Weights of a small mixture-of-experts language model, trained from scratch on English Wikipedia: 32 SwiGLU neurons an expert.
Below are experts of layer 9 (counted from 0) of a mixture-of-experts language model. Rows are named router (the router's row for the expert), gate (a neuron's input weights, with its number), up (a neuron's input weights, with its number), down (a neuron's output weights, with its number) and show model dimensions 0-95. Each number is 200 + 20 x the weight over its row's rms, rounded and kept within 0 to 999.
After each expert's rows: "comes before" lists some tokens at least twice as common just after its tokens as in all text. This comes from a sample of Wikipedia text that the model never trained on. Tokens count by the router's weight.

# expert 30
router,191,176,231,214,189,222,218,205,216,166,180,228,159,220,193,203,210,159,211,191,235,175,230,195,216,189,189,220,177,181,177,183,204,227,197,201,191,230,181,199,222,219,215,202,199,179,210,190,204,221,215,202,168,195,195,241,232,195,211,213,181,218,202,182,197,172,197,192,217,228,193,185,194,208,197,175,171,210,198,200,148,168,216,222,232,193,200,233,191,162,218,209,212,169,194,182
gate7,188,197,218,229,229,236,208,216,207,187,205,204,224,198,202,230,203,172,214,187,179,143,203,222,188,230,193,199,163,188,197,208,182,186,189,167,185,184,214,182,197,188,204,220,155,189,193,211,174,178,188,188,154,195,199,217,189,178,242,198,214,219,193,191,231,168,213,193,223,198,220,183,193,201,204,175,218,199,234,183,172,177,186,234,221,203,215,192,195,176,201,219,201,155,193,211
up7,202,162,210,202,221,203,223,195,188,176,190,228,229,185,225,186,249,220,187,209,183,200,199,208,181,222,188,186,151,198,175,183,209,178,213,172,214,217,188,205,188,224,191,185,219,183,227,212,198,226,179,200,167,212,199,196,205,206,228,187,212,168,181,216,215,161,167,192,208,246,233,205,190,192,156,196,191,220,197,213,194,210,188,208,172,200,191,205,220,239,239,216,208,203,183,184
down7,174,212,211,177,252,224,209,215,184,220,204,197,197,212,192,240,159,214,202,182,184,178,208,190,224,208,172,204,191,202,181,205,179,164,197,221,198,184,209,215,241,211,208,189,196,214,195,252,139,229,191,172,153,200,219,176,232,202,205,225,192,179,193,174,210,196,181,193,181,216,218,194,180,208,171,208,191,183,205,194,225,180,185,194,221,181,180,210,208,208,190,205,210,189,177,200
comes before: " |", "4", "-", "ist", "3", " Votes"

# expert 22
router,162,163,218,198,183,222,193,223,240,194,165,191,192,245,215,194,175,211,222,187,211,174,214,213,215,189,186,214,181,205,192,186,226,221,182,203,179,217,189,199,211,209,253,211,180,190,168,203,229,211,206,167,180,194,168,217,183,208,220,205,173,213,193,174,172,200,181,195,214,210,160,194,210,245,199,184,190,224,181,201,173,162,228,213,214,191,219,214,220,193,204,207,213,183,190,198
gate0,169,195,190,219,174,215,192,224,187,222,232,182,177,196,214,224,176,204,199,212,186,182,194,192,209,210,155,201,210,183,218,188,219,230,169,186,204,235,240,186,204,219,178,215,191,195,173,191,177,195,176,205,200,187,219,197,188,193,190,194,186,223,185,178,169,225,187,204,266,200,159,168,207,208,206,227,200,189,199,200,184,145,202,214,222,227,213,168,228,205,205,208,196,197,199,207
up0,254,196,204,178,194,162,216,207,207,188,195,209,194,197,195,232,193,209,222,224,175,206,215,215,184,199,220,179,184,209,214,206,176,174,209,177,188,241,219,175,205,169,190,179,171,190,204,180,209,205,245,197,200,232,204,197,197,178,230,221,214,211,189,181,186,189,207,221,166,212,192,201,211,196,222,197,185,239,164,223,189,221,161,252,217,172,198,238,194,199,202,210,217,204,195,187
down0,184,214,217,220,214,251,182,221,184,213,197,188,211,212,231,213,215,175,153,182,229,179,203,205,198,197,215,195,194,208,194,204,204,250,186,165,167,161,199,199,174,228,188,185,200,194,226,205,189,181,203,187,201,195,212,191,171,193,193,177,207,232,198,182,185,248,173,199,223,194,169,191,184,204,200,193,189,216,198,190,189,184,211,182,196,135,205,188,231,197,205,212,227,185,210,180
comes before: " ", "2", "|", "1", "0", "-"

# expert 21
router,186,179,218,195,176,213,217,221,205,161,174,196,201,211,192,188,198,190,212,175,204,190,209,240,239,178,170,207,202,194,163,162,221,204,186,191,173,206,181,177,225,199,222,210,193,181,188,181,228,211,209,167,143,218,193,219,214,235,205,213,163,209,210,185,197,178,176,188,210,208,157,167,217,210,191,191,212,196,189,172,185,173,206,213,220,169,198,219,211,180,213,218,227,187,191,191
gate1,217,212,184,186,230,191,216,217,160,196,217,197,187,178,182,180,179,205,226,259,198,152,239,218,230,201,198,177,207,210,196,220,213,199,230,201,184,227,206,212,213,230,174,218,199,169,211,188,193,200,201,182,189,200,186,200,245,191,176,219,213,236,168,220,205,213,179,205,207,231,203,200,217,171,187,175,193,183,192,233,200,192,237,203,214,209,206,194,198,221,182,207,166,174,216,192
up1,222,178,200,215,231,197,204,211,199,205,175,199,183,214,186,175,170,196,195,236,222,192,194,229,248,187,198,185,207,224,178,237,208,184,198,190,173,186,209,183,214,237,196,177,219,175,198,211,196,177,190,188,172,191,202,194,236,211,202,214,196,176,196,228,204,204,205,168,173,239,188,200,225,165,176,170,233,202,194,186,231,184,211,231,211,169,214,220,226,182,175,201,216,162,213,203
down1,182,229,196,208,207,187,183,195,204,195,204,194,201,179,209,174,204,221,209,233,238,204,196,213,177,217,234,212,204,223,199,187,236,199,212,216,185,182,200,192,188,213,170,203,236,174,180,236,192,213,200,195,195,152,154,199,175,184,188,203,243,209,199,232,184,188,191,183,193,170,196,225,182,161,210,183,180,236,190,203,209,235,202,235,192,147,215,211,212,194,194,182,211,210,176,196
comes before: " |", " were", " are", " was", " of", "==\n"

# expert 13
router,183,158,214,196,185,211,216,225,198,155,194,199,184,212,228,168,201,181,212,167,208,198,209,227,216,174,190,215,163,181,195,185,216,220,187,230,179,205,191,205,212,181,215,225,182,201,196,189,214,213,215,184,203,221,180,199,221,218,212,221,188,227,211,182,175,166,189,168,226,218,175,171,204,229,188,184,192,220,169,199,190,185,230,230,215,185,226,220,226,190,208,205,230,167,169,170
gate4,198,198,188,160,192,207,243,209,216,196,191,182,199,205,219,162,213,198,208,211,210,179,194,195,214,196,183,169,188,209,171,206,209,198,202,224,200,183,196,223,214,189,147,192,189,186,221,180,225,180,193,210,186,231,186,177,219,228,165,203,212,197,209,243,210,210,216,214,200,205,203,198,187,225,158,247,180,224,199,175,148,177,171,205,221,218,220,192,176,209,190,199,207,217,171,167
up4,194,192,174,180,190,188,248,177,203,211,218,214,192,163,199,197,213,222,192,178,215,202,253,200,204,189,209,206,158,223,193,191,176,176,221,194,174,203,158,205,253,211,184,204,182,214,196,202,214,201,168,223,164,198,192,202,231,212,192,183,208,195,203,228,205,213,222,205,209,180,221,215,171,189,194,202,209,209,194,222,179,186,210,172,227,180,209,195,183,202,234,180,235,239,227,213
down4,193,194,235,204,198,172,190,215,195,190,209,222,210,184,193,203,202,213,203,216,179,226,207,181,203,182,198,221,192,197,198,217,182,188,206,239,187,212,221,244,189,208,171,174,208,171,225,153,188,223,160,205,154,211,184,218,199,215,187,157,209,166,193,229,229,227,211,203,205,223,171,217,187,202,194,216,145,168,210,184,198,216,188,219,201,201,199,174,197,204,238,185,194,179,214,197
comes before: " the", " a", " ", " his", " an", " their"

# expert 6
router,184,173,209,226,175,240,215,220,205,189,189,226,186,222,218,186,205,181,207,167,215,191,211,212,245,194,161,214,166,171,192,190,216,223,181,195,181,203,198,206,221,204,203,215,184,178,179,204,206,235,204,187,150,190,167,213,225,201,214,205,173,215,180,181,187,156,193,196,217,222,169,188,209,227,190,188,219,210,211,170,172,180,230,214,214,187,203,216,211,168,214,225,224,194,195,186
gate7,161,180,193,220,202,200,196,191,215,181,206,229,193,210,202,253,165,200,169,166,219,207,218,200,194,228,182,209,174,189,178,216,197,209,200,220,166,235,219,221,205,226,187,151,228,193,170,201,199,228,200,213,179,193,200,187,204,179,173,167,198,222,270,209,197,207,180,228,207,205,190,203,205,192,197,217,187,196,206,195,174,199,209,208,197,172,224,193,190,193,185,216,201,169,176,205
up7,224,205,185,218,182,225,235,218,205,203,181,240,201,154,168,189,209,220,200,177,219,216,174,181,176,233,219,210,200,206,203,206,165,203,219,216,187,178,192,186,196,213,198,190,164,224,196,189,184,237,214,195,178,202,148,224,187,229,219,196,239,234,200,189,214,167,167,199,192,207,193,193,191,191,183,178,218,242,178,184,206,234,217,225,207,177,180,193,200,203,199,191,208,198,213,200
down7,157,211,220,239,206,193,216,180,154,198,195,210,213,231,205,157,187,198,201,194,218,187,169,207,201,208,177,195,204,197,162,176,215,157,212,182,194,211,218,154,192,210,194,204,190,214,215,228,206,233,228,182,208,221,220,223,222,186,197,185,195,201,185,199,188,178,218,194,222,187,226,163,215,154,237,215,223,212,195,229,205,185,197,198,201,213,196,206,185,203,193,174,210,169,176,217
comes before: " |", "|", " |\n", "===", " Team", "s"

# expert 7
router,198,199,241,205,160,208,225,220,195,165,173,212,197,229,202,189,182,193,235,205,210,190,192,217,213,176,177,223,184,194,168,166,223,221,191,197,184,213,182,190,237,207,232,209,189,188,204,199,205,214,222,151,174,204,190,218,219,228,199,216,179,200,216,187,191,181,186,192,212,204,156,190,212,213,189,192,214,214,193,186,196,193,220,242,214,153,211,245,232,213,210,216,224,181,205,204
gate4,189,190,213,173,183,195,238,208,197,196,186,183,176,175,221,238,189,183,204,179,174,203,216,179,190,216,214,220,207,197,226,180,192,200,210,217,139,170,231,202,233,225,195,199,148,153,218,202,192,195,200,204,189,210,183,211,181,203,172,233,213,208,222,240,166,173,189,167,186,181,198,201,205,164,197,207,205,212,171,200,206,206,214,203,195,173,180,205,220,192,194,193,225,184,198,221
up4,213,228,189,194,236,202,207,206,228,215,192,167,182,191,217,191,180,227,230,204,205,208,187,203,192,247,199,170,169,201,188,255,219,166,222,186,248,205,178,204,183,186,192,229,194,198,172,205,181,177,218,187,202,209,188,202,186,198,220,225,160,239,170,186,195,208,186,224,206,210,198,222,190,202,199,186,203,258,216,165,185,204,189,212,184,216,210,200,182,195,193,209,176,216,186,195
down4,189,172,217,158,155,205,188,213,188,204,190,183,216,205,193,195,179,206,213,187,172,182,189,213,224,210,224,224,236,188,219,228,187,204,199,164,165,198,197,213,218,191,212,186,197,253,217,201,231,210,214,185,189,203,195,170,227,216,190,223,203,227,218,207,175,191,226,201,205,185,191,179,219,209,191,154,246,170,205,195,210,200,206,227,234,213,191,222,178,213,167,224,208,217,219,202
comes before: "0", " ", "5", "3", "8", "6"

# expert 12
router,195,194,228,210,173,236,200,208,197,183,199,199,163,223,222,149,181,188,200,186,202,181,211,227,210,170,189,212,190,185,190,171,221,210,178,208,179,214,196,200,217,187,215,230,180,180,173,185,224,224,213,182,179,199,190,203,213,226,222,216,163,212,188,150,192,177,183,197,207,224,170,179,208,205,196,175,204,240,177,177,179,175,202,213,197,185,226,234,226,208,193,204,200,181,177,163
gate0,194,187,194,227,208,226,175,177,180,194,211,213,231,218,231,182,207,200,147,193,177,167,191,221,180,176,183,203,221,241,192,205,208,197,152,228,225,212,194,227,167,174,189,223,182,193,209,171,207,221,223,211,201,200,214,200,198,196,233,193,174,205,214,188,215,183,188,209,218,206,183,173,198,163,226,203,192,225,214,170,174,175,192,225,223,216,235,204,204,213,189,165,186,195,209,213
up0,175,184,191,237,178,180,195,181,144,230,243,209,210,199,176,229,192,179,225,179,208,215,197,174,192,210,183,215,202,169,223,211,222,200,179,179,226,253,216,213,224,243,216,192,202,195,220,220,195,205,209,221,204,214,217,214,219,197,182,182,177,217,231,197,178,198,218,187,199,172,214,218,185,206,197,194,185,189,172,192,200,176,199,192,232,181,205,218,213,192,203,205,221,231,233,223
down0,210,177,194,192,221,191,176,188,212,178,204,218,222,299,217,194,195,206,221,206,200,178,174,222,222,200,213,210,185,207,216,179,190,157,191,183,192,203,198,226,251,211,222,223,211,224,210,179,204,195,218,193,162,230,206,188,184,198,191,194,173,197,200,218,180,212,189,216,215,195,193,180,232,191,211,205,167,203,225,179,190,187,216,219,233,193,187,170,202,200,197,198,221,202,191,204
comes before: " ", "-", " |\n", " |", " \"", "|"

# expert 14
router,172,192,205,218,172,234,215,238,203,164,202,214,187,212,200,165,181,190,217,195,215,173,221,212,236,183,189,223,177,198,192,198,212,197,204,198,185,209,198,199,211,205,217,226,195,175,189,173,231,213,215,173,177,219,188,200,192,220,238,217,180,215,193,170,197,199,165,184,229,201,179,160,236,212,184,207,185,224,156,185,188,181,212,210,228,155,209,211,206,180,203,213,218,174,185,175
gate4,233,158,190,191,205,183,184,186,152,188,194,214,211,195,207,179,197,201,208,209,226,207,219,220,207,185,148,195,192,213,239,240,223,213,209,209,211,219,223,182,174,174,223,212,173,172,213,198,219,190,226,199,167,219,201,175,174,188,239,205,178,201,204,172,201,228,195,176,205,199,192,211,225,192,174,219,183,208,224,186,227,187,193,196,230,195,190,183,207,187,201,190,180,154,223,179
up4,181,199,196,176,193,192,204,197,198,213,188,234,217,251,197,218,221,203,199,218,195,166,172,182,186,221,255,189,194,203,205,179,175,249,213,210,190,206,187,179,208,182,175,201,192,227,215,209,207,212,167,171,219,201,192,206,217,213,193,222,220,177,193,223,192,195,224,204,233,235,195,213,184,181,236,200,196,210,165,202,182,205,205,214,175,236,208,209,223,199,204,154,174,201,238,201
down4,238,167,183,181,192,203,212,188,185,192,237,251,223,237,217,198,213,186,224,217,198,171,226,207,201,199,194,212,171,180,209,240,168,237,217,180,204,205,222,229,240,178,233,200,199,207,200,206,198,188,204,171,185,215,203,205,213,198,231,225,197,197,191,194,192,193,211,195,212,199,214,166,195,205,196,212,178,191,226,159,209,213,211,176,196,205,172,204,174,215,158,222,191,203,201,162
comes before: "\n", " |", ",", ":", " (", "\n\n"

# expert 4
router,185,183,235,201,172,247,234,243,198,196,198,216,191,221,200,178,165,167,192,195,201,209,208,211,219,181,173,227,184,189,201,190,208,217,204,200,195,216,195,196,224,203,235,215,175,186,195,201,219,207,219,195,172,231,184,205,212,213,206,209,179,245,222,191,200,177,199,182,221,194,197,171,235,224,189,180,196,214,170,189,194,184,223,250,221,161,208,210,203,189,208,215,227,185,165,180
gate3,197,223,215,188,190,236,245,238,206,200,244,210,214,177,147,211,187,187,198,183,196,205,224,190,234,206,209,202,214,173,228,225,169,184,213,215,179,206,191,205,203,239,213,226,208,183,180,219,199,181,218,189,204,202,195,199,219,215,196,222,188,239,199,165,183,210,184,165,183,191,213,185,238,187,177,176,199,213,171,182,180,164,226,199,223,212,192,199,189,201,226,200,209,204,200,172
up3,182,214,224,211,217,220,175,207,174,196,195,158,247,181,194,181,217,187,192,174,219,224,206,179,200,193,198,188,194,198,227,186,200,238,199,208,162,240,217,188,199,220,249,179,206,216,190,207,202,177,186,200,177,213,223,195,245,203,193,225,182,216,174,187,214,205,185,188,173,218,184,206,224,183,184,188,194,233,181,167,195,221,223,237,189,218,232,215,200,179,209,233,195,206,217,202
down3,190,224,176,181,225,202,215,189,208,199,216,152,192,199,212,216,202,179,166,223,191,174,196,201,206,221,227,195,204,202,199,173,195,209,166,179,212,204,209,196,159,218,206,185,241,237,178,198,236,197,217,216,181,207,189,182,224,187,232,200,191,187,199,131,184,232,201,215,182,175,219,173,220,219,188,165,181,211,179,189,204,201,205,149,192,201,197,192,186,194,190,196,185,192,186,182
comes before: ")", " |", ")\n", ";", " of", " |\n"

# expert 9
router,181,190,209,207,153,207,229,231,218,180,194,214,167,222,218,186,191,178,203,166,212,183,221,225,218,192,191,225,208,178,189,188,206,230,178,221,191,242,184,194,219,202,231,220,180,188,181,198,211,205,208,177,173,196,199,217,193,229,207,221,197,207,230,173,180,187,188,200,206,226,163,179,237,200,189,185,213,229,169,177,179,188,222,238,204,194,206,204,226,184,215,213,216,164,168,189
gate7,209,229,212,190,186,215,184,214,220,211,191,208,203,215,181,198,183,194,192,214,181,171,252,168,189,210,215,237,204,207,202,238,211,212,218,207,184,222,225,179,184,196,169,230,184,208,199,227,213,194,214,200,171,212,214,225,177,190,181,223,198,226,201,228,227,205,153,198,172,224,160,212,209,179,217,179,241,205,178,201,193,189,178,211,163,195,205,202,217,151,193,212,207,198,173,214
up7,215,206,214,231,211,198,176,203,200,219,170,214,158,214,213,197,208,229,178,216,191,194,197,168,198,179,203,222,194,213,190,221,212,210,189,239,224,218,207,200,243,207,188,174,202,189,163,212,198,170,194,190,172,193,186,182,207,224,213,199,183,191,183,215,166,176,190,221,190,203,171,234,193,185,203,217,215,175,182,169,196,200,176,202,143,181,235,204,188,168,211,170,176,234,217,185
down7,157,199,159,204,201,199,169,219,230,180,189,217,209,194,212,180,219,218,205,185,180,218,188,197,256,195,141,197,228,191,232,184,196,181,214,202,196,194,215,184,194,173,189,183,213,205,208,213,189,210,174,196,174,159,212,194,204,208,197,245,189,224,189,182,213,204,187,198,196,204,193,193,207,235,194,200,162,195,195,188,213,168,205,168,247,179,223,210,186,166,192,200,199,206,174,211
comes before: "0", "9", "1", "2", "8", "5"

# expert 0
router,192,188,224,226,199,215,200,199,217,186,177,203,185,227,204,173,205,183,252,189,218,177,215,211,212,186,197,211,199,191,187,174,199,205,191,199,214,219,164,204,218,194,206,227,161,192,164,187,210,222,217,202,193,181,204,220,226,220,213,201,196,217,191,172,170,181,171,164,208,219,181,199,230,199,180,203,236,234,200,178,193,176,232,214,220,144,219,224,231,199,225,225,198,182,183,186
gate7,189,180,195,209,214,227,202,197,224,205,216,194,178,227,186,210,179,203,177,219,203,165,174,189,200,174,217,190,218,190,205,181,215,187,194,234,215,227,190,200,182,185,202,203,169,212,161,168,187,208,192,182,213,204,216,216,249,195,203,164,188,240,159,175,163,218,210,165,217,196,216,215,219,162,188,223,196,175,197,182,177,159,193,204,193,164,214,206,187,204,213,170,207,192,210,225
up7,204,220,194,179,180,228,200,202,192,174,166,183,243,192,191,191,217,199,193,210,180,209,194,198,213,193,196,202,226,175,202,182,161,180,189,188,204,169,213,222,205,201,215,189,203,192,215,196,207,189,239,211,177,244,181,188,193,237,208,200,203,192,214,185,161,192,196,203,192,150,195,194,195,205,176,193,207,194,171,265,171,206,211,197,201,206,193,196,192,200,156,188,193,207,133,212
down7,202,193,185,163,197,212,197,208,213,205,198,166,226,204,177,178,224,213,233,208,155,196,203,209,220,187,222,217,216,217,175,191,186,209,230,137,206,173,209,188,194,180,172,221,190,233,172,160,184,188,198,226,207,219,190,221,217,205,220,172,210,217,200,192,170,242,192,218,233,214,196,199,223,201,219,215,189,216,198,174,206,205,213,226,211,157,213,205,201,186,223,185,198,228,210,201
comes before: "ed", "ing", "ated", "ate", "ation", "ly"

# expert 20
router,181,200,234,200,169,211,244,232,209,175,185,209,175,230,196,197,207,198,196,192,224,177,225,207,222,156,175,237,188,183,179,186,218,220,208,203,179,220,192,191,219,191,213,211,178,198,206,169,213,222,197,187,156,183,165,203,194,240,229,195,184,232,193,194,191,189,170,182,201,196,202,168,212,206,195,180,202,204,164,173,194,193,216,198,216,161,224,235,206,187,220,214,191,184,184,197
gate1,181,206,218,234,185,183,201,225,193,207,181,232,177,194,217,180,202,194,197,203,227,181,210,230,218,215,203,199,174,215,207,173,196,221,200,187,171,192,196,216,244,225,192,187,173,245,208,208,219,216,186,200,197,200,170,198,161,220,198,219,225,238,194,178,195,205,205,190,211,204,239,205,213,200,208,186,197,209,169,200,203,173,240,211,190,177,178,188,212,180,244,200,221,207,242,249
up1,209,238,221,195,147,195,205,223,199,181,175,212,200,171,215,215,177,185,218,211,190,170,200,180,193,213,192,197,180,198,211,183,181,219,212,221,195,192,182,216,197,196,224,203,204,257,221,211,195,222,207,180,200,200,144,194,213,232,196,201,220,241,178,200,220,206,181,203,197,206,251,187,231,222,184,179,179,201,204,179,178,178,227,181,196,208,229,207,215,204,211,218,224,227,212,227
down1,172,203,200,192,228,210,216,264,207,193,214,206,199,232,178,178,180,200,233,196,213,228,200,191,179,207,231,197,203,225,220,206,234,216,201,200,219,181,215,223,199,214,212,171,207,187,203,184,218,212,183,208,221,160,189,173,200,205,182,196,211,246,204,209,177,212,185,179,184,200,191,204,210,182,183,211,230,227,224,208,227,176,229,205,199,155,172,190,177,198,169,182,193,184,234,227
comes before: ")", ":", "3", "5", "2", "4"

# expert 15
router,162,195,204,206,172,214,201,236,212,159,195,197,179,209,220,180,181,190,229,189,214,198,207,221,217,177,181,219,169,180,166,160,210,202,175,197,179,210,184,186,221,215,215,217,179,187,187,183,218,214,234,187,190,215,174,220,213,216,212,210,196,213,184,159,193,190,169,180,226,223,171,195,229,209,189,185,195,217,175,187,188,182,226,232,216,183,200,226,209,189,202,230,212,169,165,171
gate3,195,221,202,199,203,199,195,207,203,242,203,221,191,219,242,197,184,170,220,186,250,187,209,190,174,180,223,216,203,163,184,189,192,190,164,152,201,202,202,215,198,231,184,217,163,220,187,188,194,184,177,207,215,230,159,208,205,200,177,188,242,208,187,214,204,200,164,202,218,196,173,203,183,194,205,180,194,207,224,227,197,192,181,229,186,203,208,243,195,198,161,223,215,213,180,186
up3,208,211,171,208,175,190,239,199,218,246,211,220,211,227,209,202,195,189,237,222,194,205,182,194,149,205,185,225,215,200,213,213,185,220,162,183,209,215,181,176,245,206,164,206,168,205,193,192,196,218,183,209,206,212,183,219,201,206,203,172,232,219,196,211,188,225,180,196,213,191,204,228,208,196,197,160,182,238,195,231,211,186,161,205,198,201,201,228,195,186,160,230,218,221,195,194
down3,220,200,194,180,229,189,174,211,185,142,186,166,216,169,171,214,209,223,178,200,197,204,209,209,234,200,202,187,214,211,200,209,207,186,201,216,187,178,186,193,163,221,225,191,245,175,206,227,206,196,207,199,184,199,223,184,225,215,229,218,157,220,199,181,170,214,222,220,175,210,213,162,229,193,216,217,209,176,224,182,182,207,212,205,209,225,208,180,199,219,240,177,186,205,222,180
comes before: ",", ".", " in", " and", ".\n\n", " as"

# expert 17
router,175,162,228,199,201,220,203,220,201,189,193,218,188,221,235,156,171,187,218,175,215,191,207,212,209,158,184,205,167,173,194,188,206,208,183,207,179,216,191,176,218,180,227,225,185,200,169,178,214,237,206,193,184,200,167,220,199,216,229,220,182,213,222,165,181,182,184,191,208,228,171,195,209,234,205,191,189,215,176,178,176,193,215,209,212,170,221,205,205,180,218,218,197,171,182,169
gate7,174,221,202,178,166,211,229,186,211,212,199,198,182,198,192,196,199,203,186,204,204,213,179,149,239,244,182,196,229,166,161,213,183,221,181,216,219,196,183,223,218,213,215,195,196,192,186,187,197,221,212,198,193,183,212,192,197,176,236,185,195,225,217,209,214,165,193,196,191,167,150,194,168,231,177,192,215,196,212,163,169,217,186,177,186,223,213,208,202,182,208,179,185,201,235,215
up7,222,194,217,193,218,204,207,207,201,245,213,182,200,214,201,166,225,210,187,235,203,200,157,195,191,179,208,188,218,182,190,220,205,195,228,174,192,193,237,187,232,162,212,177,174,202,221,192,223,208,186,226,196,192,206,178,203,217,195,175,175,215,225,167,185,212,188,182,185,197,195,193,213,188,187,212,220,211,132,160,220,195,202,212,208,225,204,165,181,232,164,213,183,188,203,206
down7,227,195,167,211,193,195,199,199,212,175,211,179,232,219,235,164,200,199,211,204,214,234,203,195,161,185,195,198,209,207,209,177,216,197,198,243,179,197,170,227,184,191,222,202,182,197,257,209,194,172,200,167,155,223,200,202,196,212,161,190,207,198,218,196,207,196,193,202,221,146,236,199,234,219,202,185,198,192,190,184,214,207,228,194,194,152,198,203,206,216,204,200,230,195,189,214
comes before: " ", " S", " K", " L", " M", " B"

# expert 26
router,177,194,204,205,173,204,209,202,231,188,176,218,214,228,219,202,189,202,214,171,204,167,222,241,231,182,173,229,197,187,175,196,209,237,186,197,214,218,181,179,211,198,222,206,166,152,182,180,203,228,212,197,194,204,189,231,225,236,215,187,190,236,198,182,179,188,191,180,206,204,180,191,225,220,163,168,202,213,179,159,197,188,202,235,201,199,216,210,216,197,207,222,196,174,201,169
gate4,189,193,172,182,179,177,187,193,216,177,188,218,203,219,199,197,190,213,231,205,212,187,212,202,224,227,170,225,170,188,171,196,164,237,163,206,236,187,217,184,205,224,214,193,179,183,226,182,207,207,196,173,224,199,188,232,219,195,223,210,214,220,189,191,197,210,202,241,175,195,178,203,215,190,180,170,220,206,173,187,221,189,194,233,173,207,208,229,214,175,188,174,186,152,237,194
up4,186,234,174,197,229,231,177,176,197,160,223,200,154,192,198,179,198,206,195,218,194,212,193,210,226,208,217,189,200,199,201,193,201,211,204,223,194,205,211,213,191,172,161,187,209,203,235,181,188,196,244,241,181,201,180,169,176,194,208,233,199,172,166,179,165,216,197,198,169,202,241,202,185,224,192,203,171,183,223,202,201,168,174,205,197,218,199,199,217,183,196,182,186,245,207,195
down4,237,173,210,213,185,228,183,195,235,238,193,212,164,191,201,217,223,225,218,192,177,227,197,201,202,204,190,221,225,195,223,200,222,217,190,181,209,210,200,175,192,186,215,172,212,209,191,198,196,183,227,208,181,202,189,195,190,182,210,222,200,196,224,175,157,214,150,209,205,220,203,203,166,220,218,207,204,184,219,195,171,195,218,169,177,212,201,260,199,217,152,167,211,208,187,206
comes before: ".", "9", "8", "7", "6", "idae"

# expert 2
router,188,202,206,213,201,220,189,206,223,169,182,220,204,229,206,186,201,197,203,179,212,206,190,221,190,191,192,222,174,172,187,162,231,206,191,227,204,204,178,202,215,201,214,220,200,193,176,184,195,217,214,170,161,218,192,232,238,215,216,230,181,238,238,181,194,186,184,164,188,221,175,165,223,213,193,192,198,215,195,170,191,193,228,213,207,182,230,210,221,209,213,205,231,170,168,152
gate4,176,218,217,222,190,195,197,214,209,181,201,222,201,231,215,195,212,205,174,232,234,180,195,216,164,203,192,215,170,204,248,186,230,189,197,236,214,220,208,220,178,232,199,218,222,152,175,171,177,204,192,192,208,182,188,202,230,252,186,221,184,203,232,187,236,205,214,196,202,191,218,209,203,208,206,219,171,203,197,205,175,183,220,200,182,180,226,200,205,189,160,208,232,197,205,184
up4,176,191,217,212,197,219,193,218,196,213,206,202,221,234,196,234,165,204,173,208,199,221,200,216,206,168,161,212,176,187,204,211,220,202,204,194,229,178,219,172,225,217,186,202,211,195,231,222,208,216,204,200,224,157,149,170,214,197,211,160,193,180,197,209,181,195,204,190,206,190,219,197,189,183,181,204,197,189,196,175,207,162,207,179,197,210,213,203,156,206,183,151,226,220,160,177
down4,215,189,201,199,201,173,195,224,199,208,185,203,174,186,185,172,190,191,211,190,197,183,173,212,231,170,184,224,204,197,193,186,182,240,190,183,254,191,187,204,212,210,195,184,205,161,206,193,256,207,228,238,199,190,224,197,181,201,224,201,209,190,213,237,190,216,253,219,162,189,189,194,212,198,187,194,231,213,177,205,248,226,197,198,220,170,224,212,201,177,193,214,181,214,189,205
comes before: " a", " the", " be", " not", " been", " an"

# expert 18
router,181,201,211,201,187,216,200,219,204,170,198,195,193,216,200,167,192,178,213,187,216,180,226,238,230,185,167,218,182,173,168,171,235,205,181,205,169,234,176,185,210,204,220,208,185,168,181,192,223,213,218,161,186,206,191,231,195,203,214,238,169,210,193,179,192,174,187,184,220,226,190,165,226,222,176,214,200,228,168,199,179,175,219,216,215,174,206,216,214,202,209,212,194,177,185,179
gate0,174,181,169,170,162,245,230,226,219,174,197,183,191,192,217,185,214,229,196,207,214,188,212,206,187,191,156,225,222,181,173,214,217,209,204,217,165,176,208,220,184,209,225,174,212,192,215,174,213,215,192,182,258,192,209,200,224,211,202,199,198,225,179,239,204,175,181,181,194,212,213,171,213,203,192,227,197,205,177,213,194,220,185,190,199,219,228,219,224,215,192,209,172,182,207,220
up0,170,231,194,231,186,164,166,188,201,218,200,205,193,227,180,213,155,191,218,211,195,210,212,216,199,177,189,200,174,209,205,197,203,187,173,189,197,248,188,190,211,219,184,232,176,212,178,233,218,248,193,197,195,244,219,195,152,213,216,240,219,181,205,196,195,200,219,185,206,204,192,213,225,204,219,233,208,224,230,208,195,210,210,206,195,175,155,191,186,199,204,191,191,201,214,176
down0,249,186,250,200,217,172,196,203,174,175,220,226,194,205,209,193,169,208,208,186,228,195,203,207,214,180,201,170,187,191,205,177,193,211,205,226,220,194,229,208,188,221,214,231,196,199,192,208,212,206,207,208,171,207,182,187,169,206,204,227,197,213,227,134,162,176,199,201,190,193,195,242,194,222,234,172,226,189,206,204,226,215,227,197,191,231,196,208,199,208,191,209,162,178,188,191
comes before: " was", ",", " is", "'s", " and", " had"